{"n_experts": 64, "experts_per_token": 2, "d_shared_expert": 0, "activation": "bilinear", "router_score": "sigmoid", "routed_scale": 1.0, "balance_bias": true, "init_std_router": 0.013, "lr_router": 0.000983, "lr": 0.0104, "batch_tokens": 131072, "steps": 3293, "dataset": "wikipedia_en"}
Below are experts of layer 3 (counted from 0) of a mixture-of-experts language model. Rows are named gate (a neuron's input weights, with its number), up (a neuron's input weights, with its number) and show model dimensions 0-95. Each number is 128 + 24 x the weight over its row's rms, rounded and kept within 0 to 255.
Before each expert's rows: a language model's description of what the expert responds to. This comes from a sample of Wikipedia text that the model never trained on.

# expert 10
It responds to: Past-tense and participle verbs after was, were or a subject in narrative prose, e.g. released, held, approved, won, known.
gate0 [ 90 105  96 129 174 130  94 111 120 125 118 155 101 104 113 154 125 125 123 136 126 112 109 165 123 160 125 174 128 134 153  99 126 143 154 104  76 149 117 117 114 150 148 112 120 147 142 113 130 108 156 121 138 110 110  88 168 154 156 125 126 126 116 168 154 110 179 113 113 103 148 120 125  83 152 127 102 140 144 157 168 139 106 169 137 165 137 111  81  76 143 164 134 139 137  93]
up0 [ 90 106 111 102 151 147 119  52 158 159 133 158 129 103 123 124 100 191 119 136 118 126 144  81 116 106 141 129 120 156 148 139 131 125 118 134 109 158 154 136 112 150  96 121 143 137  80 154 127 152 138 113 155 141 110 141 136 114 101 156 120 157 104 151  94 119 117 128 119 185 124 105 158 131 137 117 107 107 144 151  90  95 105 124 133 162 145 144 192 127 133 118 146 132 155  91]

# expert 40
It responds to: Pipe separators between cells inside wikitable rows, such as election results, match lists and rosters, plus closing quotes and brackets.
gate0 [124 125 107 138 155 162 116 106 118 126 117 124 104 106 143 109 121  95 145 100 159 136 157 170 113 101 146 115 152 124 143 102 145 134  93 165 138 145 123 139 122  97 147 132 143  90 153 112 112  85 112 144 155 140 199  94 117  79  90 137 151 158  98 145  77 139 143 153 125 112  77 149 169 152 157 124 136  96 107 128 116 106 170 119 136  83 123 141 128 116 115 135 159 140 142 122]
up0 [ 86 103 106 140 140 169  99 141 110 141 157 144 116 106 101  98  90 106 125 134 137 133 137 111 122 144 137 103 142 149 129 110 128 100 108 181 116 135 134  93 143  98 161 155 146  84 130 154 121  90 102 142 145 165  97 156 158 187 140 152 146  89 121 114 100 158 121 150 167  83 100 125  96  95 162 117 144 135 121 128 105 109 136 114 133 128  89 128 142  84 130 121 142 165 132 140]

# expert 42
It responds to: Line breaks ending list items, table rows, headings and paragraphs, often after dates, names or numbers in infobox-like lists.
gate0 [117 111 130  85 147 139 131 131 109 173 145 154 122 159 128 106 161 132 148 158 117  68 160 124 147 168 124 117 111 143 141 133 108 115 120 145 125 157  97 112 107 118 151 126 113 129 147 155 136 100 121 143 140 161 123 103 117  69 147 150 147  79 172 121 153  87 102 134 103  81 119 154  85 123 107 144 126 121 166 143 187 149 102 153  95  98 131 124 136 137 154 129 104 107 130 114]
up0 [160 143 120 108 126  97 118  81  83 139 155 109 137 157 130  92 164 104 158  99 141 132 171 118 157  84 133 118 153 153 147 109  90 176 120  91 144 117 132 119 166 132 122 111 163 126 159  98 136  96 136 129  98 113 143 137 126 120 134 138 153 141 145 107 136  85 139 137 133 124 127  94 128 110 146 156 127 164 153 114 138 119 122 135 147  96 104 166  92 155 155 116 106 160  63 144]

# expert 11
It responds to: Capitalized first pieces of proper names split into word pieces, mostly surnames and places, such as Car, Bar, Mor in Goedeke, Castello.
gate1 [129 149 125 151 108 126 106 153 137 159 134 129 159 110  80 116 137 117  97  98 131 130 175 158 127 126 161  95 122 103 136 118 155 126 158 109 101 155 136  86 105 108 132 127 126 120 153 101 148 119 111 132 102 124 121 188 186 135 120 150 137 106 106 137 146 116 124 107 105 105 123 132  94 109 110 179 202 112 142 169 119 108 116  76 115 122 145  88 118 135 144 127 117 117  91 144]
up1 [152 117 123 166 165 122 181 130  99 140 123 130 161 103 132 103 119 120 122 130  87 106 108 165 114 172 131 176 111 200  97 135 146 134 187 112 127 101 120 123 129 160 116 137 109 108 125 137 138 145 160 130 157 134 128 163 128 111 136 115  93 102 167  62 104 129 116  96 143 126 125 114 118 142 131 123 142 126 158 114 112 108 145  90 117 162  96 121 105 112 137 138 112 139  94 110]

# expert 24
It responds to: Indefinite articles, numbers and quantifiers starting a noun phrase after is, as or with, such as a, two, first, most.
gate3 [142  77 126 137 125 123 170  75 159 154 119 104 121 105 133 147 109 107 120 111  96  87  88 119 128  91 131 161 135 158  93 132 157 100  96 105  93  98 128 145 107 135 101 116 114 144 125 119 136 116 156  98  85 117 110 140 160 153 106 152 146 138  80 112 155 145  94 155 157 136 125 130 161 116 120 110 120 121 121 156 123 154 135 123 158 124  94 153 153 155 104 133 194 134 143 112]
up3 [145 160 124 131 137 115 157 109  77 164 108 158 123 143  74  87 122 149 115 123  80 170 136 142  88 135 138  94  88  91 151 126 120  94 164 134 118 122  94  94 119 135  88 137 134 113 134 112 136 145  85 141 133 126 102 145 140 147 138 128 133 144 122 119 115 118 113 138 104 121  90 100 134 101 165 150 150  78 133 134 157 135 142 105 122 135 131 199 134 118 130 120 153 101  90 108]

# expert 5
It responds to: Line ends closing markdown table rows and the |---| separator lines, especially election and results tables; also sentence-initial The, She, It.
gate0 [ 80 138 122 133 122 155 159 121  95 122 143 135 122  82 149 109 106  75 160 112 133 157 130 127 100 145 128 126 112 145 117 116 147 133 106 114 146 124  92  94 153 145 102 107 121 147 170 150 146 103 115 139 137 113 126 104 123 105 123 141 114 149 176 127 164 118 128 148 151 138  90 121 141  80 146 173 150 149 159  93 158  88 117 155 150 157 152 115 153 128 141 179  91 144 179 138]
up0 [125 117 116 175 100  87 163 105 100 111 130 164 130 126 132 127 161 147  71 114 169 152 145 132 118 100 136 138  95 140 138 149 129 104 150  93 156 172 127 148 112 109 148 172  81 120 141 104 118 103 119 144 144 145 102 164 181 103 129  84 101 123 111 140 169 127 114 114 113 103 173 148  90 154 119 161 102 120 108 136 144 115 136 143 125 112 127 149 121 150 161 114 155 128 145 109]

# expert 56
It responds to: Words in Wikipedia section headings and biography vocabulary such as Career, Personal life, Later life, born, also, work, development.
gate3 [114  83 122 128 151 134 190 112 140 117 127 119 140  78 130 110  90 175 151 143 160 102 115 114 158 155  98 123 116 158  72 129 128 162 108 123 114 184 116 107 133 125 138 128 117 155 149  94 107 124 120 101  98 146 111 139 117 111 143 105 116 181  80 149 117 150 103 157 122 128  93 104 149 140 136 108 104 133 129 118 128 114  92 144 155 111 132 148  83 147 129 128 111 100  90 118]
up3 [102 155 130 141 132  99 140 118 142 104 159 131 112 116 149 102 150 141 126 128 150 135  94 110  63 106 126 107 136 131  88 197 117 129 115 148 125 140 157 136 108 161 196 109 114 134 121 121 151 117 181 118 114 176  93 117 115 137 115 149 116 159 169 134 145 121 111 135 150 114 144 150 125 103 151  97 129 102 140 131  69 123 134 144 107 144 120 121 123 190 127 143 167 122 114 121]

# expert 52
It responds to: Capitalized first pieces of non-English personal and place names, often in tables or lists, e.g. Al, Ma, Sel-j-uk, And-hra.
gate1 [153 127 137  81 134 143  50 151  84 120 157  75  84 158 108 104 125 116 141 149 150 140 150 131 159 120 118 117 132 128  97 151 102 115 118 161 160  92 135 127 131 103 111 103 128 151 113 116 147 138 100 144 128  79 104 106 121 155 136 175 112 124 140 113 131 114  99 112 128 148 148 100  92 135 131 145  89 112 120 149 163 117  98 150 130 127 114 162 137 119 132 165  92 141 156  94]
up1 [150 135 130 125 130 128 134  84 162 150 139 110 136 143 152 112 160 142 132 118 144 157 122  99 112  81 159 171  79 127 144  95 108 141  70 168 144 144 147 124 115 135 107 115 126 134 108  86 111 103 155 142  74 124 129  90 159 125 130 156 153 127  83 166 134 134 113 132  87 132 132 138  87  98 126 143 147 136 159 135 113 107 115 148 149 168 150 144 103 170 111  92 106 152 125 116]

# expert 17
It responds to: Single capital letters or short capitalized pieces starting names, initials and acronyms, such as I in I.A., B in Bannon, NA in NAND.
gate0 [130 122  87 133 148 146 171 114 114  95 142 124 110 123 121 155 131 166 144 171 130 149 159 156 119 160 138 122 144 120 115 117 156 113 105 160 113 163  98 143 123 127  85  94  92 110  89 122 121 126  81 157 117 133 141 156 120  99 161 147  84 116 119 117 140 106 140 127 149 103 121 119 103 147 111 163 118  88 173 139 144 132 174 145 123 102 164 107 110 147 159 142  64 110 112 107]
up0 [131 118 117  86 144 125 111  77 103 128 179 136 146 133 128 143 130 160 104 172 116 128 108 168 102 108 134 155 131 122  60 166 143 107 150  87 141 130 116 147 175 117 145 117 121 114  88 143 135 163 131 150 127 148 148 145 126 127 160 145  99 120 123 131 141 154 153 113 144  98 144 112 134 139 151 118 160  98 156 175 128 125 137 137 108 104 134 117 167 145 168  93 111 141 134  69]

# expert 16
It responds to: Common adjectives and some nouns after a, the or most, like new, high, long, expensive, original, water, trouble.
gate3 [140 152 141 151 147 161 154 107 109 153 112 133 129 118 149 134 146 152 137 117 146 113 100 128 158 172 163 123 107 120 159 120 152  74 106 110 136 128 130 161 129 116 128 138 105 111 127  85 135 134 142 124 124 138 124 166  96 124  96 140 136 186 121  78 154 160  92 120 127 127  59  81 120 132 106 147 114 123 109 151 136  86 143  83 154 117 127 126 126 158 195 120 135 138 138 140]
up3 [ 97 128 112 148 143 169 164  89  84 157 135 180 145 126 127 168 112 144 101 121 123 128 107 130 113 153 168 116  84 100 186 143 167 103 153 105 107 165 111 133 123 138 149 146  93 152  98  93 118 155 174 139 111 166 117 143 113 110 104 112 140 131 114 145 115 147 114 110 123 129 133 100 119 115  91 106 125 103  97 114 134 141 137  72 155 144  95 120 150 127 131 102 136 153 143 134]

# expert 45
It responds to: Prepositions and connectors starting a phrase, mostly in, plus on, during, after, where, when, often sentence-initial In before years.
gate0 [156 131 133  66 119  96 134 159  92 162 146 176 157 112 116 126 149 150 116 143  92 153 128 119 135 124 126 118 167 129 148 122 112 123 124 166 100 135  99  90 139 136 132 163 130 141 150 100  78 116  81 108 155 134 123 165 140  88 167 151 105 130 140 141 135 120 143 135 150 112 160 142 115 141 118 146  86 128 143 169 124 106 126 158 146  74  86 117 101 130 149 125 154 103 120  92]
up0 [141 125 138 149 157 100 146 115 142 125  87 124 135 132 126 155 152  93  94 134 141 112  89 134 132 131  79 146 122  78 106 103 159 131 144 144 140 132 102 171 122 151 153 152  87 127 123 102 154 109 154 152  93  84 127 121 144 129  92 103 102 130 155 145 116  84 145 140 108  88 145 144 119 126 119 103 160  99 119  88 155 176  95 138 111 119 116 191 112 113 136 124 129 145  97 155]